config.yaml
d_expert: 64
d_shared_expert: 64
moe_layers: [1, 2, 3, 4, 5, 6, 7, 8, 9, 10]
router_score: "sigmoid"
normalize_top_k: true
balance_bias: true
lr_router: 0.000905
lr: 0.00158
Below are experts of layer 3 (counted from 0) of a mixture-of-experts language model. Rows are named router (the router's row for the expert), gate (a neuron's input weights, with its number), up (a neuron's input weights, with its number) and show model dimensions 0-255. Each number is 128 + 32 x the weight over its row's rms, rounded and kept within 0 to 255. Numbers have three digits each.
Before each expert's rows: a language model's description of what the expert responds to. This comes from a sample of Wikipedia text that the model never trained on.

# expert 37
Commas. Commas and comma-joined punctuation like ), and ", after clauses, names, numbers and list items in running prose.
router:132209129150131138137157176080120131122109117101123109115164120115089167142092077052180121191133147100108067158090160134100093172090217092139162146103130098096152157105141111175151105105120157078141097083101153067059063069153146150173131140116075135143083170113137129126149173105175148083095128142148136160111136104132157144104111104128105121137084118107086131167140121135063103120114142118122117094137122081151142126104096145140079157207155080121106058128154084129098134101128095114159111089103159143108161062101118111087090095061054160154095171117153162170135171147106103103104157144141129133105155124189167117080120091163154152085192149086134145171144064105104139125131130117135171127114080208130154186176124104133164140124091164134164143119166108132130154085072088
gate0:153120152149110128159138092145078099151092122166091123129082072100124101146164093178169142117188096129178178107126155071148184112111154122104107114167114096111103153169123072157139132166116097166121129147148146101156173110139135161091145097145108136107168138138098144094103161115110108144165158142175148126148141097181115145105101152194096111097118169119143155158131100131139194134089127149110122076077115153102146109133118154151205136119173136161126100100067135147162119143181083114101175161123101080124156095155095210156119186113146104165106124130109171125090077130144142130041084075156069103151149072137073120162125169054106131178083104116111141178162080077185119152189098152085099163078172166110145141136081076069145142111126096106063088085155112086141120179161150
up0:184179170115122139102159127147068134062141166080163129084222172136131107126153087120115096153156085134134093086173165140140137199116119131105119131140130110135101161106084117190128142044097157181096145156145168107119139077148100114109105156086137106125124105103167086110075129113165122160154149091054092111148108115143106145128094120100196130120172187114154136042150130154150145109137096200108115148136164140106101150158156046139147171130109159146077139160143141180120202095152079134093107084132104075083119144130090143114170158097135112110104117083074122149098185138149142087122116131148096113120114089160119213167120136093114096155045189104196156114125156110152145086151123145111116085143128121107113137083141136081102138158102159155083162152062141107159156145122145

# expert 51
In, of, dates. Location and time prepositions like in, within, outside, of and on, and month names after a day in birth dates.
router:125078156146109091126134161112169128170155128130162092111121129091114229145075119171122135145158134100159114116138103148117150053099113144088136118049135091115122172125091125169137098115140183117126109118093172097041097081092132134201170167071108117142156086161119164146146158141165097120128108132114141169080161082161115124118154090130093095152110162119100152132139170080144114174104189136167085109119150102069136139125137118135151130109127120104165132116105133146071187128112179092100115116151109137090159078121122109177129184062117131143110176078101151111115099097094130106087117195108118094115180128195152150066081099153118131126157136100059109163149044161166155182148097127133110143109115205134149157152108112162119101118102132133072055179150067118149126087155195
gate0:122191100150080159147137141156101112176155096120161164147146092084132143119134175136124104152124179086084068203111131084105092140101139103069163117142138081054154153154096140168094177120162169194127149114093083136097106099123207137143143089134156103138121143085134066100113108151147069104156209144070123136085108162143140088163112102139130123140085129079071127098177153109181099118117075130123065136129173124119067131135113180134115142117106084120140154131062161116138141102147126122180216155154132149105136166111118076115140184109067113125069125190071101151120115094121133127125147093127097099136124137119123112105153137151173151150134087069121091085178132151068185122127169160118111125085173134110164195129181152148080149158148099139106171082075136143114100115137161
up0:175078138164144126108097141131103151168149090088053080096120190172119130140197088097168126112103082166075156100148098063191128130201150090121091128173091164233116112127162190113122102117096073114101127118137113125159149154118080117122148125146091127097095094117089108174095191086129248122113104079152149103139116109152132154100181102108137095146167145143129163124094109110143106121147150107145162099089140173137126116140152114159155136157173126098174105142158097138112092095126129147069099159131107154127118116120152102092078121196157100185189076142142127124157148134169127099175148119170177139131123130105162164168107132125154134098115120190156176133112107116142109146175136151099105135195082115145135163139136099065207086065165125118140113173176147114123120177127123

# expert 40
Definite article the. The word the or The in running text and titles, after prepositions or at sentence start, as in of the, reached the.
router:109140097089049133134161128221103131115186135108167165115150120085107171146095152188131113196109197124191085117185094150171156130109117132128155220108142091141104132137163082163109140138109172100131082097103175087023149069125152122163132118116102125176189096111133098155091111133134163120143152122126117180108136076141179151113150138172106101129131135107148134144124151102160131124100087156102074082157127101062119145110142129136104144150152061148109071097162062135153139113115089104107145106164055100087146134100112130080068169114116128134094146097123197109138124121156095093121105120103117121130083119183125126067118082143111122120165140077077116104130081081108143138139127075129135099127061201166106134084132085180134141088134172156084125093177131150136150122137137
gate0:184123054094156104090131140121058151078135152113127102113107090163120110126163125102141198131101114085095109113082099127086105097107128125231147106128042109104138099097126141127067154168141180135097103141085177166121140186115143121127088118130095148138172122148075079128164111149091189141110164127120174149130138059050112138152092055124123158116132163131092165116096141131156094107084166120183112186100118083109133100134120159111113146097175164127168139076100145131127160113122070134099094191110154135166097158115142094153111083092074128149083107172140092080162149137170135159114148160074186121107162166108114132141184122151118207143155100159134096078139101146093215102118188113081124122099135150121142109133184132121108087162113131150170157116150136138148118139165194
up0:122111146082129123138097123130134117177109088091113131100062158158069153158118112111108137091116155117086141054089159081162100124137143094126187128162138138166096135128079123179191096167167085109123057163092097101119121107163140132115127114104124173148184171069098072129140118166117137119156131158121104128107163152063135136114090054066190107091152133109125082142178190079182155127107143113107101169117163176122089144114119201122188103105047110164157070121131151057125170126155138125121084142097146093129094160121138079135114184142116141193159093149089100136160107110114112137130130081090150136100147153135116111073139093135134106131154112125168134062126166154192102105200124179119103119133174123119136088131114033160146127174174162108117123090164125146115152116061126

# expert 47
Institution name heads. Final nouns of organisation, event and place names after modifiers, e.g. Football Association, Trade Commission, Village Council, Championship.
router:155107140131126113094112158007176111149150110086124137080128127138081176152134122091137112195142153131121154156180126159146185121112130149171107197123136095106072169147119146114073064121161150087118112095091140091062102130107100130157159120057121080138177057148119144116145151122137092198126099118128145172132188061150135138094129144135072142183156136101160121161061166100178114147143154120163127098132113070108090090140117081158125175156156109111075096065180138134102182143139156160115124078166088141138117091127152114162105174094086121108103129178135142103142131145196113129137121141162144070102118108197123096086145102110124165089153153141094160132113027116098121171101124111100115152161091146148173102115123130132147125093062188103077131107162164117124159098122131
gate1:091087069171108079108093162081162143158135093060118192130114122112169136116119135085179129081129166067120112163145103153172088133064128153089040092111149132131147217088133128102161075128125134139121111043047153158130153140118147101125180126178076097069152158087184127115171157133126141136076185137122102161143175152178160096174147149113073147107110124137161147125141081122158125147138116119109107172116100101159102136147138117148177150115138095135120114125133196100135149111127126191183137110138121160141125057158127125124147073185112066146092095131064165155118163107170148104137084136122117126156134142109096154096108140160158173117169164094131123080157095164057108103085167197106153143100141131130140102124109166130099096134126146163089137124149175120100123061184170
up1:143154139076141104179084106191151091135139108094138149216143088124118193141180169128102142109181161160184144141125043126133135128133088091162174076153081052158098138158100108193141185117116131110137114146163156142131046147096162148136097131118146156130087122134127124115077129088118173116143111141122190078161161159161066121153071133201132149136085114132157118115172125125111128169145148146158125159148117162134148117132114071149138167159092136089063107097134107126164105125155081135107115193110132114136145163073199155075117121136153100118114116098188140128107161132118098135123154157109051130102072115115185134146154125081129126094094079117127120132098191106169113173084110069126120085060106137175075159122141100124131072175110111149132172128129105074159159168111074

# expert 48
Possessives. Possessive words and endings before a noun, such as his, her, its, their, and 's, as in "the manager's spot".
router:129142158133088109133160187128169155131186166123156144136139071109066107161125127167190131146134136121131132103173109118128194111052169134186094148112092087138166155108119095181129118090099148139105079080107123034109132122143144114143143110108114097162174097210113122093144081174097108128138092107119147185106174084148124088110116115126074139125162117116145093158137133112143109144111126094114081112114099084097131090131165119117083155168164108173101092092169116139111148053116162130128050119150097115058154112135128114089137165136086136085085170159174079159122150134148099071162157141088065119113109126144187127075168110140181142103114165124086117145140102179164125135149168123112095201109091170159181153077178129221096145081077145132135115121170163116120073105141113
gate0:142152157106100134073155155080120124089139158071112148128168109123160171197110204188152148147075156116105153131156123151140109111094146142099169155121138133112168153134078111205123172119100081125131093098095098087126179141206150121170143106075139070113150055156128127164085097122115109070149109108113123136097104087195142152125201172107116137140086118146167104192130120077133137104086108104151058163102135103155107171182171169120096097132128159145160089079128146179092183093131054093130126071111102083135120175143105153106108104103132145080150150143175105160159101138117093120145128134085139188123088116107153119093163081107102147110144123153108168193111117138133142166161147101085090146100071123113129152103160119140174168079148155141151059189117208124149125148121100
up0:169114137152179120184145110201080120090150103144107086108114175108156135111149113126103124118149067155173068161165136145171082109171101128094060131146103064079089112140173127111163147149083148115125126074122121125128135098057117147105079087156106156131113069138133193112132121177179138172105112172119180155149129145151102124183146145120170146142114153137076145091134079084111157126121134190123183077168150177134117148111094160147119098142089156106105118196172125167121044165105090130124178061147077112134136085089141112138160132172123124154125117084089129150119134121116196152117085148103158070118094101183198107140060164135152111144126084175153077110124149102153093087075121139141165085147125158111128089117114067164198104122135145124095134073133067146139145130164126

# expert 34
List dashes and with/as. Hyphen bullets starting list and infobox lines, like Species or Formula entries, plus linking words with, as, by, alongside after a clause.
router:161139097073101105088133153099155109108155156087130106110091113117109142114114139117187091167083230120107103115211139170112123127076211099154145163088124085102100168165133164129136088074148202085151100127129122131122098083157147135147199095111104154133117113161197088135128154139132138124131137112154117133091091069222156136113143101169138137180161131109147136126150175090130104137135176092192088136138109129083161101126144131106098133157099095090142076137124157093116116143124148129125080135169110119135123128147090081147093157115124172141127178132130137153087155091168136136088085140055100142131087076204131178135154083151103129170104171101095095098120097102148151113113119118129097201129015187164142159159127121103139130147096182142075148132138097101120166086103185
gate0:131113092115173138109103144127065134115095149132123141137143120172121128075125095120171135197110100147091113109181143145139059166125164139131111098148069101091094166115096120136142139134129110114181143150143095148118118047156127106073153125133117151094169138132113053132112146124130134074116177129157220129125143111098126165149196057201090144152113205145132105129117157146148131151090191156152090145136143147116107094099162127115102141169083084153152102128163138139111120121094128113150097125122177124187114094138177164130140158136096127221195160178085150123148093135116145152072093096103133134151089165099101141186124128152164130138129162131173099044171126139120161108156069175120119149138112198162118155082120159058197103154135113132126085143120142069104190083054090
up0:106177127143150158148122109140180103109159128131104111117128123104154093153169138106100126071139099136153138065131130102126136153125144086099073094166204127139131097111155108148113109100162115140149083089120187147148163136149077163170109166113161143126140118081111143112064127132093149129120115100136089169193111157123107122162125147104193002093161126149099108081164164111115175095209093084138156117133165076160118104068094096100106105103160129152118166076162100152113111163135121131099138104109116124148119167129130133100130072123162111080119114128150082183143132138096060150116097155189176103171165067161126132096148145096181151142110120132151127127122155167148078085204169123145105121111166109176112091121088131188192161129154129102128246121153161167163130169094195

# expert 2
Name-final word pieces. Closing word pieces of foreign surnames and place names, especially Slavic, Japanese and Nordic, such as -owski, -sky, -ović, -ashi, -son.
router:103133107086100166115137187078129148098156129130181100141123116110116195127109147093179056170150102102120146143198076131100099126046122171160110165126140134122099188131128116134057099126175178095126099040149142126092104111139174161167170146089081086090155103107132135155105110142121146119203125094110122173105179054206136107075110147157076152126157171110119147105158147072115124154110110111143091084086142124055143063146130124156109166160150076126077089132157094152153154130091117092116092108154083132125136141169131172124140166068057126092147116160141123143140151128150110097095136196102114131117132148123082129110087119152122116102173169090084071155112088157127157162158132085130032132141111173150174110120116134122110124122122181082110132144169129114120180130107176
gate0:077126130120135169096134127126167136158126157120126084152059130079132191121119144121151175048118142077231067118167128114109151110126069153123136155136120103084134096155167113079157130176143120116115147173148157152089114140148152087133119136221154139090136137112169059152148128215133060078141123124129145163162116153120144131093091181116120225126086073130133103110157091115106163094074158124112082136096088194108143106103085140161118152109114091131115131110141111087090136138098123150111034138122072112112144114124096082150065160165122190095080135176124111200163097126127129091135156172099142182112047115113148167094089134142146128112154119112146133132146128129105120153114129203183127145125117146176158150114037148150117106155123133147149128111106128170165161140116141
up0:135111151149127070070089110169117084144149091127159088061136132200068068101163149148126097165119123167138118136102144124119160134118127097123157143131123124140117156150106148109145122157104142136169174168178091112085042136109107177164091141102115115136127051131139173118135161040115144101158167155180134109123129129129111186091103132108182107159134130090155135142105125144126102120171094180087075159107143126104130184180094113123114167130162163194127118201101079145093153072154112161160155108093083113150162155129126087144136076115231170150125145120088141126095123109093125185099142111147106133096125098135201146107103124113073031162124147114171122081151125067176140157120198128173176104129180143128122099121157128132158150125161123119119097122154078074133082177104166

# expert 23
Foreign name syllables. Vowel-rich middle and final syllables in non-English names and place words, e.g. ag in Ouagadougou, as in Kazlauskas, ami.
router:171116132118117156126132155119124104158117144034131113089150134117131184105085128141197064135101115085107143165179154100092174076097141163127147176110141103155037165135121156159099084120119178116146084089104130121021141081161148151197142137098127074130183129149148113154140158151107125120210077067124140132114148068193131117134102157149117131146134169095090099147114197110116124125105145142165131112103079078046185141132111148121122172154130104127067079121173144104056148150147126128125091087132103155089158127137132107143096174141122115115138194088167114127109123144165105082108077127098146095061129118133118141115156111127138144122159160103064114108135098135145134181156105082102021127170076173129174153149108101142130102106137152099130181137155131153161122125109106
gate0:098116125200140140126100135166130130194132118117130174089165070095096122088163115171173096106102120128142080159110055174165130106109094135115154161120132138125088173150148145090154119136152137182171134104100132097033172146155173127086105086174108161087125098108179116099150163098090090133088151111146128162178153162153068132131037173168107135174108141109120084100117143166130111112115182126104106149079058104101174090119091138142121113071096108113110104103136130149119167156154081146144122065148084098126214167139172085092087134135134182093127170049158115056116121124129126095102152117145127098131087142186085183086176147109143121128137106142126148133131093140140145085128172162161109103113172149157151168067161130123094122139191092190117160133112094157080125145089148
up0:145122110143124190136110147125144177106108097142147093140130196114164104097141130123171114150088120098150074177197084066115077115103141183172131117156090154150085134126141122100118099104124091133145105099105175165106203087190168139155104151111151026129116058119173132155126139128098077115124096120090156149113137148164126044144131135135142106102089137089143121103118168109143145172172128113097135068117192144132146152067137163119164061139117176100119131174155101087091130195138106152138112134141132175153102103139147113092170096131112115163166167119155156134175048133138056090106147133107078086145098101083196154146143119180127095113108110124102175149101114165172136086146110148106127108161082198085162162167113190087073099056136145110158136128133101117125112155109081

# expert 56
Determiners and quantifiers. Possessives and quantifiers like his, their, its, both, each, any, all, race words like White, and the suffix -ate in words like Debate and Slate.
router:137152134124098144125150163117167146128143156141197122118154121083092135106082095166179151138141115105161126140133109187161091173106115104142132153076083110169135182173107179139116151088183189110101060116103133059047101079116147134136135121105123155154119133156145069159117112096177075160150146136135124158073141108151157156121123119132118128080165121192166129125134203114108146201130114109140102122190131095056129114138110141152174166128171111148061119102114144124157154110149127115120063123198091098076078114085102160160107189055089122095084114132127105096114196125122121120108139130109142127115152098182149180097086129113149147095153137097101101130163081136120160129139107108098061114133088206173198122107160164135109093127093137181091103045150160134126099079092109
gate0:094087095133127134089132151117147184152133090092129090121097132089090118133181140061120134109070153094149105111091169114128104171108111120130086156118165112070136107103136155159098138125186173134115173100146125153118034157171030129140107154089124132100143107161100147140139150057115150148105196176183152126157093108123115065159091155090074146095143155138103113093065135165136063133150146151181118190140151117135161086088166108113093109161198122134111129081180123136153231120064189103112097120126141175058126129147122137122116129074133127133126134151148168167153143143173077086112124125109169144131151133168093099120140109139178107171118127149155208153146095131084105072119095131164134114104077106126163108183070156185129106156114162081162115165159125147141114125124096
up0:124135124156122138119112126166122126183120095105158200066178146069065152165139093130148126130119130126086132087144136138131101138150071153182089144127115156124142110115137130143186133160078167137127062088083135085124091129129129143093117135133119100106105158099134134114089133062092097136111095150105115094135164164093073215108091162162140166140136123096107151145168199113027137183142105175110133130125101131151127145090143124088067112134134171136154081111099111154125151172060101137116119090131141099153116121094095158140217120109072163137143200138074112193159140155131102163179153132164140140099146077128131149158180158109107136114122113213083072099161136056092130129152169081140166122132088153064111178148162147140134104123169187106096126165146095097170100193153142

# expert 18
Commas, list separators, "New". Commas and table bars separating list items, and "New" in place names within lists of countries or states, e.g. New Zealand.
router:155140116130081106130078169068146114102154124132168132099104114123076172157073127104129127172130155090130072186145107122128156148064198128112141182128128127104161175106125137119127090148166201092131075120118119061052102085100158144129147137144149083170089071107129095113157160134191153112152141186127152162080121109165113155120133119176121131128078161121057078160125150112121129169168138112146075112130116120089117122095102134124137174155091065127118119147117123143082166089085135101161060107140126130123169090116150126136112127101092143113091198044139112148117130144172081093095129137114136081105125145225206092076105087142178131083167127077081152136147083128110155117139104151097136125159128186094210122117149101142128083159115163159104132063138094098113163097088144
gate0:155126153154135143072130089149096157117125089083112117178120112121198109125173158118158105084087100114119125142131159099170140122153104101188127162122142122139165143169120118138080121066101063147164180074155159084104167143193131145112073046083127107122152102130102172143126148117114127115112170056212099136119132122150144052151142068204128161090155159162159131189136127132137149127073162148182090044096109054120154097100137130068125106131117161120077119134067225113137025095167149148144153108140160165103130078155112144128150106124124080122097095091161126097130118108142106129145130115128163084118113108134134128186136099128157107102165208169111070190137114097110105070092122099127122115150148096102091127109108136092121164117119091149106135159140142143108146137145162
up0:130102118104216061119089160128135080131075127110151166106124128109176119176132153093173138113147184111145126171109129072152150166141120153158164115173126111093128131116151092124105164147185098123166105142055147155192110122160080050090111151138177145107106164104108146152100127112085150139119133144123133113203111146077073094122131126074167147135172049088132136128147098131089061115084165131091077138133168111108182137099200134145154199111146096114121149175193094113103085110124164167105073105091119152144079128114158159099165087189165176127091107171131131121152154124112092146081133099087141123153091090109139199130135167117116153133158146158060144126152071123132123096069129149158104134152095123171113144168113083153120149112115161133130075092104190162196138154145167

# expert 50
Capital letters and symbols. Single capital letters and short pieces opening names or abbreviations, such as L, Derm-, LVS, plus % signs and numbers in result tables.
router:160183087139096125087121159064141114145160121079170141107142118068083144152128159150136131163134146073163149175153148129193194097112148109087069138058098100156117137142132084205125113127134172099121061119098162115032146135111157148142119117107138147139145109173086131139103152170129096171186130171120115109127183042131166136122126091167112081166179103154138109193099105141129124105108145148149044116137118072075083109101137161140141162143125130140139090031158133170100096129106125161083125097145098126079127138136077110113134203082079127134125125108081128124121150098123108092124108128086107099145132094203170106155135148157116135081163125124116086088144096121148121108140141154148073163187090197118187144102119104159168122109067170145093089124136166116116097085124126
gate0:049119164116174146123167098139170121115100167150137111093097139100083107154133136176146046104141127099168098131147104094123110088168135104137130149104119100116128141139130137160222109173131167105168129152109139094059164104142112112109109109100164149118098124121097096161114106098112186102154149124106174129095119183077107162192186140203172131163176077137101091186137111132119085093142195151116105119139152135113170170101136102111116116116149086144157090144137164112086085159123166058121137151158087109097170108132153119165096122111143185129104103129108158125113109172055046117113123136111110127121065114105193192091113144110130118138103141142064118129164127140165109066128110045110111181164100185171163143212098119128094164131179090153138167112119120126130186190132153
up0:163132183076131175169106190135146164132103117114124150118122127097137136094174149136185129124128093143189135122138090161092065098032137188173167163099110138087159102187168117107126106153152072105158124111115149149124090125160145140125094122110164146106043135106126116123141106121138145108167160147124196129096105033126107137098138099112187118064101087062167097117118168135100114123129151083154091126123156099161097105115159164100177103159150075084100114198163124144108152129109157152170095100060136151168164177133140151118152092166152093154125106112141186145159060129153106115123125107114108111139125146061139150099098137160150130098132184156116073211123129106169092146223089117155150120129090100169096105093107180080109116108132156178109175182122109091128141118136091

# expert 1
US institutions and places. Proper-noun parts of institution and place names like University, County, State, College, Texas, plus titles like attorney in biographies.
router:128100148146134155115112182114134124127203084154122119110083127123133136163107121134195125140178122167173182143205135113145116114099193155128074179076099138124207148137134100114106083098141201098147063130097150111038124100132172092179146080127101086162170093146130090106160168107107105171119093090099099178097135072149157149086128138175072137133143123119106130145111136141157104138104159153172084112121104105101088150103077114109147110136159101140119069125182153096082135146156121126101111104147099167115133109139117147113098126078097189079099130156163126084129109128159073122139118158120111144071129090165105134106147097094155158072155095148057114151178044109164124150134072132114033155130122183100179150104144131124114102140037180109103131117118094128118100107156179
gate0:126085119107159106125143126122105098101126089125072180180129133095096061125125092116059164158154124140114091161168104093149037103133118157142182124127128095178130082118182136131108138144124116110142098127170114105041137160152168100144134134089124127124155179118162099165113133138068103125166060187155133147193171116132151106168099120174146138157066148121062112137200154088145092165141128121155071121195143128120095172127180135103198103082151158156171167091129131121143102148117119108109136121197101142058128107171149151124160127140141120097071181138099084138134088102105130065114138176060131096167099077134131090122121151162110144085135136139123158108105130140119053060132112123105127114073163117164160166178097139173114089096116109111186084178160103127143152153172167
up0:113132177122154170145075099128182143187115149105181086099130130174137093172123141076112067094100081166102142137163146169114065099129074116131114097171093184137145152136116103130153089114076155111162165128106153133210097129161093131173083118155120086114083126090142100164141067151137131166153168116114119093170122134094115121111132134185134134091140163184080045108109143164119115151175196151087190080106117094126203182107101104170115109100141089138093110153093091180107184169166142118106120108068103142163106098124063128174096136149124176153128103166096129111139156116140084127172076143176187151113154136132138197158139133107103163184124110102150114093106112131093174144116175133198103157126104084163139142120112093142133113103083145196075141102126158088120152146111162

# expert 8
Table row endings. Pipe-plus-newline closing Markdown table rows, table divider lines, and line breaks ending list entries; also the piece "od" in names like Vodaphone.
router:153122137105106143091125148130158089111106102085188113133120121079064150106102123107144163187098152078102113162232093146150122138053147141174132185135097130121153183184137092135111109166130174099131153137140079075057103097142145120162152135128110151118155109104143101154121179107136102166179146117134123161141175114090111120106120144163053101124150220109114156135154128120145088073138152169107042099108085137075109066145095168138125140169106103112137076063152137115097082113097150096095099096102082127050127066112122174098135145065123118092108162122163138083100143128115142096098152120063135132097095118220141176130124148130142115097115129152086147145102083153178137176134129139130071136157110185100213126166130107171128143108098160160097154103117132156103093114115130
gate1:156076116151167119117078112059101183141107080139169156134184082098117166090141117100138145163134157116126144165105090112126149139151124177077141189093136102133125101120108164134121142078134166107167108161161100114146166099129105132153097133175146133082191125116146112145093207122141162112163188121143112132201078170165110156134150108140119109107214127080130157116142080116113100110085127093063158108158139066086123111104141161122168147093073102105148090077115154199146106129112081136146155134129130184084108116150105154061081104119162073123096095123144143152189173181142083119119133097148176176116154160107185125128109126149168177153101106070140082200112138112101172102111132143176117073101085140097199165142094157113149122128126069086199112128098111182118093129115129
up1:157104078159122136153110129143088156069110112094123140080106149133137175168131154117154120055167170101102159099116091136093145150126209127123108115093125139194176151175089129201128131087147090136199083203125128097097138079093103161132115058154123149098116131100127109089113202100178129111135114144123161121173172116130141195157165118110141098105146127117133141107128115215069129117071139133143143121220096083118125067155072127136152081123096129140181119147080121165095116158158096129135103148146147177090146111069140151190103087127155141169098205134134091117145124072128094149106154138113140177145142107111170138151109111126116099117104137123146105077150141132159108077198101102109111132138162183092155110123067036121150192116151160122142080130137091161175137124160148

# expert 19
Abstract nouns. Abstract and institutional nouns after the, their or an adjective, such as services, research, risks, costs, education, monitoring.
router:118137136160123156107112197072149133157140093120146150116142116125060160103100087109185126197124127118113107135141140137114160123097182135160109179141137145149123143154140138170089083117134126095116104059117106046096144139120178105176130100062084099051117113161162118108169109149101116161169160086108077096157135086092129154102150094124069089128143176101095114147098140120103123175132124115126104150142092093118143144129158124099132142127184103120146063072176108183138172119078188133094106109107094179171134164167156128139113197058113122137067173117108141092100125110137103156159115154084136129114110149178156140128104150077144112119143108114041106151150061152120142113176131087071051125182127157058199154081148111148065107177095175139102153116170152106154139091157118
gate0:121119103135123146125155177164067163167118084107112168119140116170074114094087156130186155113144117070096124145180125136128140137121173163127105135141124180112135124184114137118113131145164132114094094113160145162104141147131164118129120090153145097074156152155181084092176145134045094159147128117093124167146126159143107080097114233116135181176105174160203115050099133162165119136124097142130135126153130108109111143155123069091139150139106129104108159090171117091141093137167105155129099105130122115146157162142133073184126113145105127118033179117107147141129118146174154132102125160159113170097086145144143105075081054193173107163105091113103171130136106155091080157183084141051112080146140134113182114108144156177076068142090128211120131124151140085099212102151103
up0:147105082115157146159118130173141166100099147057109209170125132166093100134118175118155119118128078076096092143119112087139149156130104113154121147180165111131161089156118116183151134167107121104084124070172109069206138179119140130097140137160162147152105149120177106071178115143131139142111172120131070119095115125112068181099172183133086195145137139117122150108107104113140113152143139131104142093148154142134124179129119085095145119073094136073132131088078174142148074159136101122130118118134108145097101198141095140108170095166099185101015151097105105126130142107156098146107115152103170162167037112089206091111125080168171110106089127128123124130184155096082085142108114098143102116198193132109156137133149134150103101114107136172090107049089164141125168081135140

# expert 6
Definite article, demonstratives. The word "the" and demonstratives this, these, that opening a noun phrase, often after of, in, to, as in "the first".
router:110127121108058153158150168193160119116182137083185181110168104120119147168097158159121095160135158093178081153228119161143136120089112130104160225121109095104081118148153058165105158105098176111131099067091158103021160087119160124168186084101153123145140120136137091158118095139148170103119123085115101136109147102131167102116136132152126083103090135095181140149156147104161093114107126155131086085125124078102159135114141115157149137164159104163140065078200097135142122151119096098083140097154054107079134108116139133081069197126120150131080155101141177132091111129114134123143101117089120147124099163152104092080114121133108104149139150089086131109124081067118113135188129062141143099116083195154107127087167140176148150127141188140074139117148127173149155106132111
gate1:112048103142159168147180118145191172151101131129166069184170162159142154166130134129127098150135086157114146057139105156135090109098132136074133188079114093129098105041155140096147110160144082137145120095120084148118096132112166095114194164140118093158128139183137108127124128063154117125125179180179177129076175117151131093086148178167158100108133166191140077146132140159095125153141088116152146094097114128127151130201054192210118149111109153154079135140140102098087116246100115114111107129137120104105105158186177115090110108130144144123167057128130103127125095076100167137087115113155122161086104141112087080094174143119131114096121190162129166096144137089124088104174093098137162088135119140166110109124147089117175123159133090133176097116158150112135088121140140
up1:062059122130188151127087164139140195061125082076109138108185143135179120156128126142123157163154154142136099127139162110115068131116110106124157177053170101162140077126146120091112145137082102154136127071112127097112069158160153139126144130115088121113104185181094091146130132087107108083119096180101122106075150156128131113177167179144131113104094191110109107117103087147165100098126069105100085100104153121117101113150135123212147158120148140140049125101119145158167108165110158139103128139110144134123074078200165109110158111129135139174175073160139129165106146123150140186152118164125178162127099147086129087157136123140151097165126199175066114057121150134143100086173167053093106150134133132071127150101145088164103166160218123118101164089158136119120178162141139

# expert 5
Infobox list markers. Line-start dash bullets and table pipes in infoboxes and tables, e.g. dash before Kingdom:, Spouse:, Genre:, Occupation:, plus line breaks.
router:119160130115070160103091191133140152090154137102146108137147097092083162128123111148164111176116133090159109109199136140084152109120169133142096143108156083138113131170124175140111125129093225122161130139165106063110115093138124117179087094139118107145090129130147092139174121126114143136190092122150126148108137076153163129077158121180151146141151139121102143121099146119127096142072129124186095096132101071080148113101108127111087171123157096107119129103143122158086116120122111136142107078118049083075139138129102124130117141123098131176153175077141113156073149119176088095141144134087078084111100093181210142128120083102126142114127164162061169149112049154105096094130114127100118135178103234126255117114158110129083182124080193112115109124152131081120134074170145
gate1:108151141105136097182118126132136139118134121167172132166143099165137106130162139158124162185172197132163134099145162142136169117171066147146121125123127119122141139132095141167134088098112162133077119125130108114125062119117072182105109071216159109082113127149182118160079126095108176108148081127145109128140091134116163148083171161155172124074116148142131138123102118160100105127132122175141112164127151127080121166184176091145154130153125116132133029213094207120121065158172145201110124158101140125044159155111092112126131124124118129180134176121056184106111127095157073085147123144110159152153150195129151128111101101106134163139127182147058146134095092164097109190125112114179135106165053110136149133129094040069179114162079170142097126110139107110118110160113117
up1:174125166149103166103109104055227118167098146077161089160178131159107163136120162148077127146135158157169153090108170081140092123150071125142156143126074136100196181117155098099113095142086166171137121141111087158136047099175113173104143127120142108047078117109170154152126148156156167109200126145118110115117141113182105111098121127107137124068174139179103090052138140169123081164110101074074117190155082100110085174131120183166153075106119098138084158122113128147137137137150064115051152159112098154145123133161133140087155129177131091027131175107141119139135086086089136094162124080159136158125163080101096163122102093102147095115108087100147146104094123149098079121099126153146135153167122088116155139113102088133091161133117137118170150126181127144130143110114138

# expert 26
Infobox field labels. List dashes and field labels in infoboxes and taxoboxes, such as Species, Genus, Coordinates, Country, Key people, Succeeded by.
router:156167162062081107112137190158171117106176096112155051117115139126070194119096079175145061167110170118128105151233122148108146141098127137147083210111140083096146132166162134118117100131132185104098151041141119114089115165137090091185095090094108118160136132085167071111132153155124141160174104135136156101143181081178103126114150150173150139172134151161161119152104119104091157103098108111165074133164079092031153121118150121121132145122166133081105071115124141121099112155116123106145113101163082148056104121126107076123116149060103171167124164133138093144094134120146080096113123158095092107146128115186160132168099115121110126132095136158123127164149088136157158106100101142157092138173099138149202151133108112135108097126061168125090127103128129103153115113123225
gate0:134133156145133132129116155127144134125144142093117084189135160115119128106109074117117134137152170153137140102130130136119092131125103131098128131115117160070184068148108125075115099150168162140135126065127138106130114157162132096162107139117125139100131141153173096146140124150143122089155117183111134144105130144219038089114116161114173147125157064127101125141048152107161099135111162098132155128126057079122237107163196142148143089127134092079139137170103097080079146135117153146073161127223120206132145114110158164046139118092096082185113133159128118136144130215122179138175196124182136158105148107125078094168142088159120095105100135138189164116042102168145139200121160167114110080193113127099139133117080155135100122116127070116106146116141135148060134109140121
up0:147149164149123164147149147138138148158166130128156162156106137143058121080086068147060169134144129103164151136076148166154111111119106167055111079078131119131167097110127145155184055145136119144124152100153141106113156130184116096132113122141047089074214151160100125186158125107133129161180123126135152173096081143175097098139122089125144122128143097123138161156087132138179130148186172130100086116112122156184156119119131080118178104123130125141114151156154095110101176158110126100097175099105122105093165184079112103087097123095109125184175076096156141121173070162080164120175095093176113133144160135121164134100112128158088119129133081087170126113035116184066107080118119186112103153160087134101176072117093114146127072104130151143095120114142119224116151129069132